{
  "num_hidden_layers": 12,
  "hidden_size": 192,
  "n_experts": 96,
  "experts_per_token": 4,
  "d_expert": 96,
  "d_shared_expert": 0,
  "hidden_act": "gelu",
  "moe_layers": [0, 1, 2, 3, 4, 5, 6, 7, 8, 9, 10, 11],
  "router_score": "softmax",
  "normalize_top_k": true,
  "routed_scale": 2.0,
  "balance_loss": 0.000114,
  "balance_bias": true,
  "router_logit_norm": 2.0,
  "router_bias": true,
  "init_std_router": 0.00849,
  "lr_router": 0.000533,
  "num_attention_heads": 2,
  "num_key_value_heads": 2,
  "head_dim": 64,
  "vocab_size": 2210,
  "norm": "layernorm",
  "norm_place": "pre",
  "norm_eps": 1e-05,
  "positions": "rope",
  "rope_theta": 500000.0,
  "rope_fraction": 0.25,
  "qk_norm": false,
  "attn_scale": 0.125,
  "tie_word_embeddings": false,
  "parallel_block": true,
  "extras": ["capped logits"],
  "init": "trunc",
  "init_std_qkv": 0.0265,
  "init_std_o": 0.00663,
  "init_std_up": 0.0265,
  "init_std_down": 0.00271,
  "init_mimetic": 0.5,
  "optimizer": "adamw",
  "learning_rate": 0.00104,
  "beta1": 0.9,
  "beta2": 0.95,
  "weight_decay": 0.31,
  "lr_head": 0.00578,
  "warmup_steps": 425,
  "schedule": "wsd",
  "decay_fraction": 1.0,
  "decay_shape": "cos",
  "final_lr_fraction": 0.0,
  "batch_tokens": [32768, 65536, 98304],
  "max_seq_len": 256,
  "doc_mask": true,
  "train_tokens": 319800000,
  "max_steps": 5208,
  "dataset": "wikipedia_en"
}
Below are experts of layer 3 (counted from 0) of a mixture-of-experts language model. Rows are named router (the router's row for the expert), up (a neuron's input weights, with its number), down (a neuron's output weights, with its number) and show model dimensions 0-191. Each number is 128 + 32 x the weight over its row's rms, rounded and kept within 0 to 255. Numbers have three digits each.
After each expert's rows: a language model's description of what the expert responds to. This comes from a sample of Wikipedia text that the model never trained on.

# expert 26
router:120148144172140127136111084177074135094097161154086157166098094139113141107115182084118141106163136177163127132073073130184208075118156126120141103117170180117189103107099107106111188129147100181158131080102111061156060091114195067161112144103108146120099123094108200144115092160138065141129093146115151112094133179112163148145149080085130143176139139118133181121154122100097131170187131101124108143107184128110161156074113134122159123119119080125088076088140138156142094103099137157176080112165161152100097055084132149074154137106148157071131149149126147113130158109075119152
up1:115142121113116171160146088104158148151156163125162112046085101115177107141154137112117102164152138119118120139221151095060102154178042117116117148156155079132123129082170188115089125156109142154127111136136129150081178159066142151160125141143109104107182047151150104148123067121101135085077097153105158179105126140100117156058118111101099175113149103093135133169097125176115124125094125086097129163149058121102078119134133138145112084033185161178112149117106135097116156172148106147103144118096131125126199134151152213158147153115110141158115131062096105104125089125106111099
down1:125107135155125126106140125105063168126175121154104060109193150104052132145166169082135130166120118120114121100062130142137147125165142105207101084088151123117116116129114183097121191166166137113179110118168121094182098153144113142128060151172138133096125162059089171115114112132149130155164117128092101118110079099183093094168112134124107127160113079140080142085107086081114092122161171138085161126166144137178188087032152115176132115124177146124085163148122122147126126120162166140164063135170144173170127094089126081079110194125131079103159087148107162121155123105127153154
up2:080143099102126118129161116092087076142185128081088155095096084121086130151108163092108160170178192111131106091166170109101073123093113133153124091139186184074126134169125168133161162080131114156130122151195115134143183096107162126186170125145103130112195165104127086112104121140142122173107153141164194118143099137175119163176112092146074135110151112149152132140091129179156139104137109131142108160154094132092057163125100093147137080058178152165169117139159149072117148098140112225092155135097091106133167120113142173137090133128125095082087113070145142063107148136085137085
down2:135175164177102145137094148124180112099132126127062163103132181020087138037140117171101142117122102114115117163122079153140203133083151171112152138105130091109096076129123069095159128112093117153120109155112125070164079108162141168090161133145056107195127209148108158152136147179144115172137161113129107145125128121205161103080137145134140122185177100109108096089159151083151096182125181116123098130158167073106149068100131128126126133138112144165115159196138116144108083153137118106134098112163168117153120147133129104106152112065098115093108147162086091148106105134161157176
up3:125134180096171164105169159092176134160162098129133139167143122179173069166116125134167166109125166119089093091138122132094112155146051143113076132115085132160113182156149167127128076162171164088059114140082118142093141133177121121096119099179134136139154148118124102066169128097151163092125139102091139121160179153152150115175093151133135118105146106127146130137102075137149155082060127141088189138148119193132161137158135123109064120080088145146189144164127139096141178069087158130066170161159090107156121113180168099096117133163082080168152109179107062055137094140126105102
down3:166058105150160130102136121124149131150105107097076143104136088204137137085081107077101123126195127142091096149110103088156168134118127117139162090039140156059136107091128098106088154073106114097141083156159163126138065150152126131172085139135136090155117122152106086120116151160159128078126137155137124132056136133108176173124097157081138141198199180137150112107080150163129146144158135171158136153100112142154139194152141097136158130139076123161170101193085180121190192063135117138164142102093110158163146060171146152058126077141094136112132130136096151150112142132165120122
up4:128139116086165130117128128079194138177182127135170126180091097158130097180118097111164140136100134087103068085140136155143080140140126109093100118124106180183120152125118120084141073097119153101073132171118119100138112155130094160062164127185096123162137111126108125075161096117147172152086165071100141087134172103140110135167085123140116128062091180110175103164119123126143187071104089139152146142106119185162177110164083138116102138126115156137152166176078160095145203110102139171086133111099080097136175085146146170149181048166111140152138153100121115065160160080131087081
down4:123086105145187138192136168148150173117149156098139110139112072118096095151116110081132176159081168110135141163089180175089161124096187168179102117151140147188087204127145163194132102174124176113153113110123095111116097128123170108186171124097063100126094112105090147132194088040111099047132092154103142114076111116078147080166143181112174145114084129130145163088150087148065104142137103159171112100138134110121154135181121107115157116106109119111095136152086146120057127131075164124106166103146151137125120095213123142081146105161108127151110137132110113138134147108102119170
up5:081088097081122131106173157115177105206151099083112058170095123157147097147130111134118148130152145090089133056158151168129110145146091104111106117123126179178079156125125128115141127134160186132111139166135104076130182165089086180086132086162151108136115116197132117076162136089162186147141126068107179104158166133145096135152107095150125132082126173130125101154115119133171147106048140161085144100128147157156135120195167134108080173115086151072132145171093142089112144120094148203094149145154050137133115118176175122156123099156082075142152133138078107124152080123155073099
down5:200107109149129108139079064159132132120118112100079135122152149145156153173137118135119102148169150085185110128138119106145163140113150157136157081117154141152152137091146090093075126125159096084149074128102060135111138112071132123200132130100192130079196097141142158110100145103147122108145122164136134157127115123136102179155090068089110127121125136103117143031169180123098133217140156114136125193132096089090114101147139075125131088116151131111191157155141149139088160109143102145137177099186117123172093021104135115091089116153126192111122160111133159151116169041112104172
What it handles: Short letter pieces inside proper names and uncommon words, often after a capital, e.g. Sorrel, Notre, Mitch, Nizhny.

# expert 9
router:177184131155099068093150116158212110079150160114133125148112092137126184112065164200119099130085149073171140127096124127160103059170138160098156125150161154089114076090166150144145095189139137101104105103109118118139116129140103176108122177101126124124123132131130142119109117179130081110107107150072054170175115126114151122109134104105180136125110130132133150163121145105139085106195116140184074107087130131201228107097163100187073192146134110139108134138154088132103091103100110133146182114043137131080180150104140090099151137120152104178175131143158099108138146104109111146
up1:108147077132118077112146115097150097143183114110152144115093133149175099117132109176125111125142105088101134152146165181151064126207137121093131090131068149135073103102174131140191173116126068108093150127099129111131102110102109112153105135088161112110056078138100171062140127105136133110085137180104110175181079184130127104168116129130159189106099190161162161171082152210160146099152088147158103087150134148133105077119157165116113149106089185123138164127132136117122148124064186175125139162081143189144174072108169156110171130123109141213153145116146121111163142096124106092
down1:132109152133086100077074143163116166144216099106162125129138159132144121097142108086154096101122154072123129098052084155148116187112137196113129121128103104203137179117125136121117159146177177142135098092123074108146144105169134163106131111143075148145149141154106163131191129085160170091151138129150102089155084158149134141081167151117141155093112102164170098133134128133238162102125139186070192183129123158117089070132156078075119112129154122099135159121059097129151139118160060106081096099113103099067121162128135078190158111176097118109129129125111110159105089139107135147
up2:106151122115162194130140167168166123183175051163104199151086102165156144164156090118121134141163161082148096084153033118107130136137048115133173100114104142122139174110122096133060136155076112105170169108125131116159090137140138110130085190176108178115108102130136115130160096169119125125130147140135116105120129141114112141109087167101100158088155164154119170165119103082114110074144082184139113124135176133186221173146156159096085161142120104127101134115127142125085113090107115128074128103079117147139148103127141175081177087156157122144132183141128087070207144085137084114
down2:090128141103193109127175109056096138203090153101134111105121133138131113124083108106148148179146162115121160133204179160135093151136125080126117178143156163084077116133122119145077105104059200149138116153150177193108069166119145132118119118112089093114197152141159123121116167141113141141118125134106138126142127087104096239099120102158155106051133114126092136141173189143117100116131130063027093134141070173090142132093103083134113155117106092177125132076121136181094156177147117105156104120110113118125119131119149147146116118156174151116108131119153167185117137201096151120
up3:141153120127105097155151106156151189181165081137130097109074181135148105123116110105098093063164124126158111109125106117156183101154069159172124106071170143188149137087059133182160157149157147166104151110144089111135061113147134107106127182137130088098099086134117089118166077208081120076129150137100114099115154119166111135131128113217120110154117112145116176125144119112137131160189086126096143136125123205143143157142068106126145175186088090104199110111137124112118113159088090168121103124092140062132128097132168161074123139191113137162132115118113155061165087108102135063
down3:094126079090096123161132111105101136109097075146080126118171166119214141163099161134169088138145117131101109117125113130158113134091116106121127136153168079141084199114162111085130107131119181090085114134113135142135133134186194123096147088085113155070129141129173132104101141144111135095113082176123044102156104067056122171098175123168105153062128153120164136100144174161118179076150221099134092140152080143196116147103103122112102166143154175088171145103067155187082167156117121118147117096126131113151094118108182095097120115143126187167165140133182129107147113167115174118
up4:104096136105073107132148141137120149184148106124140056143199159114155114125150132149163120131124152084113120158113157201044141146191179160146078112133097135141175129088112141176071065138137137095102165156054159155100114150147141136067111141139094069154120078176137108077109145132167185126175136050139150101153135075110154128161102105141155113109140173075097188123092138131168111136076145098123142127145128140155173202136151102126097167152055112086166113150130149125149131166148136099098152149092136130071135153146090148097133126139125108151186078110115160101102118153197092071
down4:124106121082125171175149112173181142139125087116169154137132160120127121112119088169114105106134133117149109164153139131056188173113135128089133149113111152103107117123162136180172113117130092106130167110057161045129127149096127106127112107074154091113118128140141166118134083128149102142170110103119139154136126151148158126112134148062158030219110129066112129118116163106106162078151184098134188110115123041173214137149206159138093129093156179167132150114088175159132117142100105142196120094113089153160145151111080159105164147132182132113102107115091060103090125118129157084
up5:067051108122136106100137154122164137152114097175117126120052148153127142149195108141181150128107136064117152143140118140144058121130105151096124158050175161183129095106072179061128122109128128091115175145046140100133070150165120103139153162107110087153086123092126136078118024102117135173106143094127106155137125105155097120103090108114177145116119180129150141145172115109110128169145126127153085092153164197173145112179167120158122120125126153141151154123140085148156160153165133111132151099092158080128124055123184180084170058181099125147113106160110160107140126084137101116
down5:101147130083153156086117114069091127112124096087087178145140132124166127138142137090131148166118133093110092175116138123120078189100142082164185163122129111121118118119198108090152137142118200091162150132120144127184126068082155152140128085164105150161175100138059170115224147153174151093130162150085112031069111105110153148078170139156141116152093115195143104089094120184113113164188105125081188149188061111132060101097139142155102133087133145132162154126142123163143094123116123115128099093149174115187119127173107105174105148144154095124116136154103097103151121162116098122
What it handles: Single letters and short pieces at the start of words, often after an opening parenthesis or capital, such as n(ow), un(til), B(al)uchistan.

# expert 51
router:097097140137128179142120116145074149060115136157144161179168113100079103117149132138141099104182095150136190182150075107129173115105204130195081145141191112163122083127120182090129102119095139156142140105177119081131091126097129061159172137141140163097135106183101129102124194153103139138089101160085123111129107068116100100093095119183177122119093144048153117098127122152077133174150134105125161084122077105140129130095069135136198120183131161150099118163140111149113120102168169082176095143140180137123076140075118188083156150118137137094101089108131108127082141144121116199
up1:132118156100136184113127115151125186184144113100090155150112154104168126205160119073149135076103109140140060095119090142157163158125098079153147133126114164141155158059171169072060106100143128109158127121168066105130152107124169065116132114187128109081110130128115138115121142149094148141091154127153157124167213146200116130121089121197116121126116138111074147115185124135157091144080108096080144115084145133181164182109061123153150147126091108095081206094104101132085188105147141129083083109160150128096102162119154134130139157127124167084091125185115081108144174094148144092
down1:148089144150180112110103068152062168107108139178189097128083129083097102126124132134137142132113137166181145136112162123181152116097121136115106158102131095116124155057136164207065149120104108087191176113104132076122091150136139108111066147116083151050110195131200118116167107148098151084148124114129105138096138117134130086160118159138148142125143106166106151160146144188167126144076079140148162087114088143117093150110101132096145134172123140056162128134176156114102143198122141157161066105141098079171097141095142132075178110103059169161103157156160134149177149156070103150
up2:188147082135097079117108142129158128155106118133105143063141156177156166166131118102176146117092128096132092101110087168114142126164130169100147124110055090130116045123070087121113132181128135121174138134119127106173034135133090118128114162135127141172169145131143151140084077158128207151152104151166129094130139098096162112195139123111140086137162174160167136150142137141106099167067112157117074054228134135144132167112104110159126123111159130174081172127202095109099139051117126162165122084129155142134173072095150176065107123103122125138147114172091165120131144114106155124
down2:147086159128161112161129081153207160190164082129122140120135080094142133134137148130089151124118112156138118115166064110130151177106042131088122170120162150181144117110119117148140142165146122105100134093155117123130092097119096144125194138104175198128156119131091144094139126117236137056174109145056107149115103149128196143119123101126099136102111104111064072138091076141057155114092150147127149141126123099144154072159113112110030081202061124177168128143135103158092120140134138170085171150116109117122088170151117147142147136170137075159122121121160106113188133132124120142
up3:153113156114104118149121101105150122157142132143163158141116081106147096136101096083098149111203128196109152121176165118115149209149140139090159114134174172173162114126099145129115094117112135158138201140121125103089158131107105110109085135154157095083120121096135158097179113156107175091116179116153157143148102087196094104148107154149100154135138121127082107079088093144115097144106078233096129089154158146156161141144119135106107110149125137085201160111108134143215122186153140109117143193101071118198115159155168161070114106134131145107089126130042117101101094200131083082
down3:125145181092137148104080065116140154123137134130117123072052178159127082130171144178142150094066176083152143106146176140149128164102128135157142059147123123094125163150140075166115157091152105125188114105143175177190162102146115170085148063066143180152112148151116143094172097136102122078132126087138129153151131210107132103121112134172107109137103153179074104111115183153122139114133133136110158097177139113087052105144113066067098094133120175168111084132127154128124136167086086099175074104181090151151082131140132121144138154149173114119171135126076112154177153107089083125
up4:116084115125111095117162117178157119151172076124122134121183146153089122107138126175155113102118143096101070060133096183136132100138068099089107090159111138132085079099100153157122108160160121099090176153146135165125102174177132112076178154125120092179140127177138128126190103170135149092107162168090132115169133180149134129109162143180201067146158179172140082167091080158185171148064070190111118060144162172123130093148122125123106129101120142162129133141101121096159093105115131117099155131168091149095097103138197087160148098144091089157112095156100065138159129149155103067
down4:154112168128092133138141110121131170136106093142131072133125120140078118097109113055108242155132155077146159133146059123116133211182136154134114121101156141141148076093152125129152113137103113181140065102132134092175090108118100147158128106150097133164166195070114101091177174146131146146098126176137131144106164187168120103128067109160101151108149162107108076073138111147127122154118120148112168144126083045119078140140113035123132126120178160167155072122162110082151143146167146102184084085134140139158064124114167166172112165169128083127121134098103068157116150134123129114
up5:116149132080163143160140161113177079160163105145133086170099073136160081139103091131153159127126140099080104122158144143098102055155120132100098145092149127164095207145113169089116109148166173073131100179122125105122133183103120127074090139191125133138113155185179132093132068118144162118138171136137162154145133125094143110161081132122150139069160157161189099196109079093136176080130110123138119097111138148174179075152161106160090139119098128126149140128104131071122145121108174145145139171079095076145159065150130146063181120110107107148198156152082090078167125083157089076
down5:102143104094179151112110100151111154157164089158080129173038113136172097151145210034139136169117159148101121096140130155136151168149069124080114094114153217182134133131079105053187088134125119096143157109096162150122073135106129105129108079161161121168125163155112119069134099098164165103122141154080130081095151136157092095130139120167147168100158139090155127175093104108186156131144162147127153125102139157142118124151049143101108171139050210122117112152141130080120118131157099133125084135123098147155091102129155130101149099150130113160088213140118160136140110139133085160
What it handles: Vowel-heavy syllables inside South Asian and Japanese names and places, such as Hary(ana), Ichih(ara), Dharmend(ra), and ō.

# expert 31
router:072116099163217139170160166111143074105109136119166083060128199120092112131145099063121129135097158077147091139151082107138125127093106104122091107127070130092099119170156156111140119089163122086134121127137170140150105147162083116106199138116203115097146131106114210170122185133118100100135133109177169082109106117066131155141114123143074093141088118134172097161156124124143199105158100105068139059143179100108096095128117165168124142149112088153128166159151118130197109187129178091167125130139106087167143075144107121147131075119165169179098136116131116136162160163168103121
up0:129157155107050108118091165122162189143172031138061154133147124204112114103123118145142116129138160111101119126104112133107078108159154135076120145133114166191134094132125154155150082123129157133076126211104134129070115137146130125056159126151119106164115120145176099119176126123147161104091130122071123122095135136116131067172127137175182124075105168079125153136148126138154183038064102154201107116152124142178158101137137131170100163129097139120134117141143153117127192102128171177107197135103111150154077127118153133096129071100043100149206091111129133124138116135139150144
down0:102187113104137181109084162118069189084106080126096136112123149155124204072109107142146128146166123091118112174127094097134099133080167127151105147079109133142152183100124176193119143042111068130098113129114169173093048094128099157142158083141159119144129140128183108255134145121156106129140102146107097116074180174130134159163155188190130130132130143117112103098117104124090122112094113207191137096174116104115132109142072177166124170145122107132136099149161129181093147139102121151168109101162091141144096138132138083126129109111107095131124116122107131150111094164097127129
up1:112168163075155133122073122170128185175149143115164125122104135106193128077136133186145147106153140109102121128179161158139146127140159139082118169159136119143098176129101142145203118134097139159129145143174128155179154121118170100078147156102172108168127165094150113130098139144049139086040120159167118148136145088175044056111070149153125179126090113093102147097147114123159171125132108090108111139161014094107105123100132091163139119106151180111186174105140096109132135106084105172099086109117104108179127166147134177115141165137131141126106156113135078119077104072185119107
down1:146129124185104172206126140176103119136085143140107115061042136126137152143116111110087141159162114192112062173168092114106118126185189143095126098122119143116141147142150106137101143161215091134148169129107145108149107158141050143095145110140124156131148103110012091127102142132147094124150133083151113096153102144137162133107154171084083080104143097153153130101126095139188169122128172081134136120111157057155122147108140080094110090162175138117150116155113134095140163104125096115152122098142139140183156023106119153158139129126107123132132101114082076193149102162191169130
up2:133118133101123171133095038124168061134172131119132138138207125132120119122155157154169160117151120108086112075105128114116126141111106113158172114139093100147162107124172087131167168167050104104135208145125136130071148192030099150135084107093148135181103117142160128155115121113131115165143111164109178101095098124163090115095112144148174178135097130111159170048101081097107145119104116171145146104123080122123154113181181148052066108155166203158099143129154110063079081135153124131116106183117168157145182137127140120113141189120166107130117175105084105135146118121131116121
down2:151143063122125160138106108104082166175100155121134153055114099156141124161151149188129167126073160184156117087141077139122115137141177138133104134149118161088089105119107160137125108138149161064198126117072147130182095112135115108207171118147156135140094131192084127148086120146069131124093176103169135091159134141115107156131167129091137174073110161120131064084135106063137176161147150067109130101147169160150086104080099085097156134168124206156117106135148191123184104123077110102108192157084123115144150124120123155141174066104113149095153156077118149086151116143164120085
up3:164103118123125158140124053161126171120149147123174141195070084136102102159083191144124144093159084132171091106202179090138147119097143149175099127093086109156153174177114150155116123118131101201154142098126137088100133146157150154064142135220075144111157110126125166103159107115077152154173202163149158139098109100119123108176144131170098116124148112075133092122121055159129115172113094118061119088117084111148130152176137117182094158089147138109187144119087132125066173140094129149153110137173168102137131066098122136087117161163112124070159069104133140107103172116127117131
down3:076141125133120124171105182106150129124156128130114116131106163117125163166128156124106070122147126111098141139111088124145120156100118104093127131125118090141140140112132104154113086151144098122115160125143076205187161185135125109083166061171117142157175118140153151143109108170245149049181126147129089167141085106106096147135138072147082146119062163142145127117059087125063134081102118124115092125122153128142139112115158170055123108165141127184083157064111118117113105164138041163144091105106138125166185163171089126107132162149152132143087150132140047208167123159167107153
up4:114220136149121135127088113099127137153173152120144159128112119121159127143143086151066125108119113147157154044137191149140097099146160132137178153110127183120105135096116092115156133094148114164100130140109039116151125137150068127160168127138162152126133122114125000125114064117090125107139133190117060110135138098110120141091178174124106106128114058155061189138131157162138155068120174127162094181193121090098185142127133132180159089120153189140119178136151123127144160101105132189059113093132094135120149120144139122153138100110101070118111161118156138113109114087122108134
down4:069085147171133154112094118116147143118090153100152076088084160081135129108125124134181136081124142126136025135181108124188109153105152105123159123145129079125131113175046095123115139135106064078137128161073152097162116158077158172150136089150087128109127186129146191151120143167117126125177125024121172180130091126114154210143086114104096065114141138150183127181136097087101141117105170129163108102110145163143099163072132101149073102207088096103127152183108131109161105136143154138125119168168112096138122088134151142121149184132169125149114136101149111113168117157160126154
What it handles: Middle pieces of Latinate verbs and nouns after prefixes like pro, cont, inv, such as duc in producing, ach in approach.

# expert 47
router:143139154079147089115096096159201089147138160146135083094140082136138166161096088143119112149100082094146143111134152122209063119147059103110131119154069158119133074158140140145171118141120161059147111104131137147109149109119102203086121122086155068131156125146100211107126165059119082123116116104097097162124134135099123126144139056113188139119085141093151093151151168146139134064118081137149098098073111141139128112170101142125096192130124096163133172150141141171196135177127126130108143147124086117114171185140180082100104086187083112192139170103157135173176126146162135105
up1:160113125130112086112161134167212160147217130121154104119098114117126126139082109138119137144152132062145109066209087168126163104156106160080124122173137180128096157113103143135132077152165197125135179124101128125118129133115151132052109110141118104117126079024173166070169085152106122120087131192133176122151170146157121137163090120144136094133120146158108087147095088122209122097132097197190091088139157157150124120135179102155070115081129132151191096118097101094136151098112137165090162130118092092132129113130153094167171143158090070107177144114101094117114097122128132131
down1:125157044184082099151099188134147129095129133065084131156088183108137152140155149140162106176147146095148133196118161132117139102134158133123214137125107140105178071104134105150141146154090115110093108151144130102146131134183122097140134104084099138117109113148121176119093178123169205139169166089124082129104113148182152052100118134141071144127136137175108123084105164108145127122140113091127115134118116161135141161075122133127097107162167121139131146162171157042110146106098119096182141110131139066155148147114082054124124161081111134120123115114102100000135176152111160154
up2:144089058133155140111174149109183076167170185154120080165131127157146146109076200178090167158076168151117112125152153114092136103139126146076146086135072149121118092115115098065147153181138091090122090184146098139146143126136097199116148162095114164177112167183120146061169133149135155121098145153134101152170100079103130140092080109055102144110153140143175110142112145096138092093115118063092065120139087086158143149154140137175094071107128102103124143116161125140137094092100122145122185215129103135108192135115104149108136105084154112140197126145149114127133183073119113117
down2:131068149173116183167157100162137140102135126177133123129107136094075123124099097096089145108101123127089160114093132093121165118114088064143137151088145130114070153116117120144145138129140094099186131053150105117165190103007144167120125146162158170136149071124140119140150143147112095141132187145120185130134187166112066221145116084129099158152118132118111155136127133146100124146107152128095129108119121124132089100180094123116174115131094119126073140058118139196133120151118153126101121150134160157079135155177129137129109163150145117072121124112118155255156118121139118116
up3:173167137087095147151131134124150130172113149109106139143090033117064139103128155126106099100176101099124089024178101137123157080206083115076097158129088138153079119109123111111160131141138171151100122130092129073122153132137111192137165096134161116139127129137173127092158132133105151144089081130096102100159108155173154143133100152170192126126170151085151095093110094121168135121105111216203108085131163164191149153125170116114126156189103116117128126172044110147091146086095118172110116156121066076145104091144101119096139137150084090148155160113125161107083078116134152128
down3:114137096158182104103112164147141152162182139120031128139128169181092083132200101144159120154117131145151155217123121109135144144105109180140133130145094115113136121102159107116166106142083094106106147185166167172148134165175150079155126042151105092048110098160105130161132137112109171163113139126222078156125167087123118078049170090096058138120094145125115146100160132084090112205189100117151164127110133120142099119135062146074137106145127087163127101109146137090111139118152126124112115138138148099151162133126112145181112126088132148133127130079098175081168139113084093154
up4:108137115134089054160124096127174096163121106108090156161095092154095165130093114118146126102135162143104140060119080136156166078162106080126095106123126113114134160112150091189131097133101218144093127184108109145087137158160168145125112117202133091131168134127105083060110050126131108060077135163098140117129118114162158146135158072076136124145116132136168103135070142134152146106193078147138155134111146152169203161176125162140125094061166123195137162134071122120128157137072095156095146153107123146121141153148111173094149084123147112126125130132154145119220129057151100076
down4:112140073123146115096166152182113164159101125105121067075116094095173143125170136139091100114127130130132152169146152128120181149131167119107157166179114063107151152150116126096145119121121101135092139100142155108184178117140136092106171109125131095163151169150183198185100166060123159182139152108136135155142154141131076117108107079162079102097119174108208131125206137099107135158115199168108122114148147134093078110146128099109098139145112157089180101098149152106144097065160122146096086137148175052165135042130132159146109146121129114142130122065044137118072082116090082120
up5:123089160168167103156125162117123187153131201133128051164116200164110131166137180181119101134167150100127114115117158105119144059069130155153168080107080102132132151140135086131127196157098082144117135120143142099183121181150151151097115125127139176138095122158176178224108146139150142125142148138120139108116191104102094130150134170138082092106182131158100141146150093100100139132118136094119124130130131136126115100074076059112034133150116113121174093061149128125124025188109123126114159165164141102168118072132112098142089160111132083134123141128100118140108138171192149151
down5:182135100070073118115105120093137107149166150137097112129090148134067174123121051152154103141040160157143115125117152107145096220130067140074172140158130149161069091146107113147107089160195164158138091114095085139119136167164059158100148145115137154125159122183075137138128100071109149201130142115128109176117135128115137100141121136130155136165144121108122108155124142141155107135087092091138131108113097138171115112126169146181127137129106092160076142125110104064134171199165125071109128102100135134096145137194102096193101153154147105113176208113126112051141147132160152191
What it handles: Capital first letters of titles and sentences after headings, line breaks, quotes or parentheses, like E-lection, F-orever, and "was".

# expert 0
router:095143156103149176103122142173096136159108102146182157127169128079129111118132114107131111123113087160115107131150105100178123154073129069193055170098090169126107190155156080049145051115112118111121167103112123146102113092094116135152116102117137116126142078112151174126155122086105092156088118141136209156172141137098161184097120078170149137169153192113129096104084147154110169072078150121056176156095158079086102079160098166133117115103192106107147150115120156147201153112173166197083086125138112123112126163133172116120100134149100125170105110098156071149143148133148139099
up1:107130100151171107148112085127199121138144154128144074206069090126135142134107152144127165116171143098104115153131153167101161083170161164121127087107146162147131100095131161108095136175117166110128136220163149058112105143115124106086141129138124161138152140183142109072154092131174182109093173157141122128102127109130133103131048112111097132069127115150156152145107138079152101136136091121130097145161150107150170146166137156146076117062051140173108111189148131068087175083101158140126150172104098119145162090195143162092170117129105109171141124161100138031140151087134068180
down1:122109133100137211161118120153066172116167128130117113194102154127230126142127133142135152109106162146108137156080099086115121139173096155107115187147151114104135139103094122070097096178148155140173104099088124108159086184086125130151153137119130163074122150125084134121128121113161154157084105134164150079178170148132089141111100116111132150110091147074144172117059094135100128118204073107106127128086112184115143121154166094157144169135147130137123182110131084066084125108143143130062104153103093169130134128146172190144104086124077087111098159134136138027137142091222132125
up2:096164085112132098153126103102186079116199134104145111205074116190139121132118117142154145113171139099127086150112170146079123117184177184141139109097150094146128125106092143092093108166108148096119096181150126077126103150164101143106145111132125161176108141152145133057144118139144178134128173106175113119145121103155138085168081125091090121078116109165128165156113141101113123123149108102173134095167140159151176166163163119174046137118064145140115121172177123072064143069104116119164165164113147106170168083192116123117162099103128112131144152172060161048165158102130060124
down2:058120143162137160152088145134124139140142128115080143203104140113196119140126131116131160124043110175108113156119125096130078152155075110113158140047105134104159134117139117135130121104101091147182158116096112168079153207102159106125128139156170130077171165108099144165147094094156157162114172113100101106151119121148096146118056131137154150129131130073099191131064148148121104120132108089094117116208107169132113087119139076113143179146197141095162148087103112081143139108128135130104123176116116155150150169132154169187102073147003109161086176121121174085139129110134146106
up3:197148134116127130197150126099145093115138137123060157145097106138124137107144202094138141045086111156163115129144129166118166142085132126149189130169099147082174177145158190155132118096216126115107186113154092070138117125094169119163126119146130149134119120057078198130125163160159137190113117122163166118070102133151130149136128115107118060099113135062153143089136123140172140116132128133137146084173167164162121076137165081073109126109104130165084084152104187114137074183137152024164109116130107108181120100120077144108161131080133145110122132133116157140150123150107173112
down3:083155139110139114071095103056078166158151112131111134167108179174187155142143113122137114131156136108121160115143132138139078192154138108162140120131109132153110124107132099118058137143090115106156138118059202165123098148201096132096176087138101145054091103134115142184096082068094126099152146100125121106103126163168095182137200124140145177175127130190103070159067127190147110120106138156122126132111078170133070169079166148119129084153158128046142156109140159069105142169142175183149122167147150116123097123151141142108153118147116112092166149102093087123081088162154099151
up4:156155070139120140120176117070114095135135149064120091160121100189132104108192077152188162146147153107093131125147094148066096142148170177141135073082101111145153143087100144074127148148144156102104122172137148153079069142189122134063143057133107128178099173159119144167143112129143195115152166107159123118189090128145108090151110148111109102069167125116158148139145129104113143157048123152147139137163125101131161128137142059156067114111138146095130146168148146068084156101107171125148179195106171117158194037170125154129133088102109120098157140132103149086162143145136147103
down4:075103054104171159142081165078101161146086169098122076143124170127150115157169095102106148135114128175127167110143111107117092149087107140164106133129145140112129155111164131094122081122105051129105178156129148163126082173142175123163142121102148137112120174135117150132138183112172170161111121117193175096160138128159121190138046122099165130113083140097123149124091108125091112180074137076085149129151110131080162136077159129100115087146176168131103166109123131075114135163195123125172096166126081092156182072129114090137161065084146166168090134134104143019121124125135176130
up5:149124131125127166118197094116169138060118088152160130191113087106096125161130111049110116115168128124157151107123065146142202122120117109186086181168126139134143146141146196116106142126144099137136156098182107053111108100112144128167186127133128128101130152125126125150122154232095098088077133173102126125105104167185145142094061114151099076129158150176167124120085133097134195187172129139119177135142187134095156114114086088107133087124114166168087136134100119116126077123142166131142116155089131148074120107105134103112191168120152100119200124162119151118128083160125038113
down5:118157127154148081100120173072146084119133128121090122135127152125154141152181177156156070145108046124194150121166121167137122126177134129126149116098136165136104136112173093136095117103092148090218223121129189164112153143153089191142114096153126165135128095114155075127120073096106128060155144084137144118094112105181145144132167088169110149100090087122093104113074083176123095159110078168126088119106060149148032118126114140154145066146198169112158118143087189076102142117170118103163127142141126091182146108105109132157083127134119136122131159118125133091146140090102158154
What it handles: Single capital-letter word starts opening proper names, surnames, and titles after spaces, e.g. R in Hoey, T in Tewdwr, F in Feminism.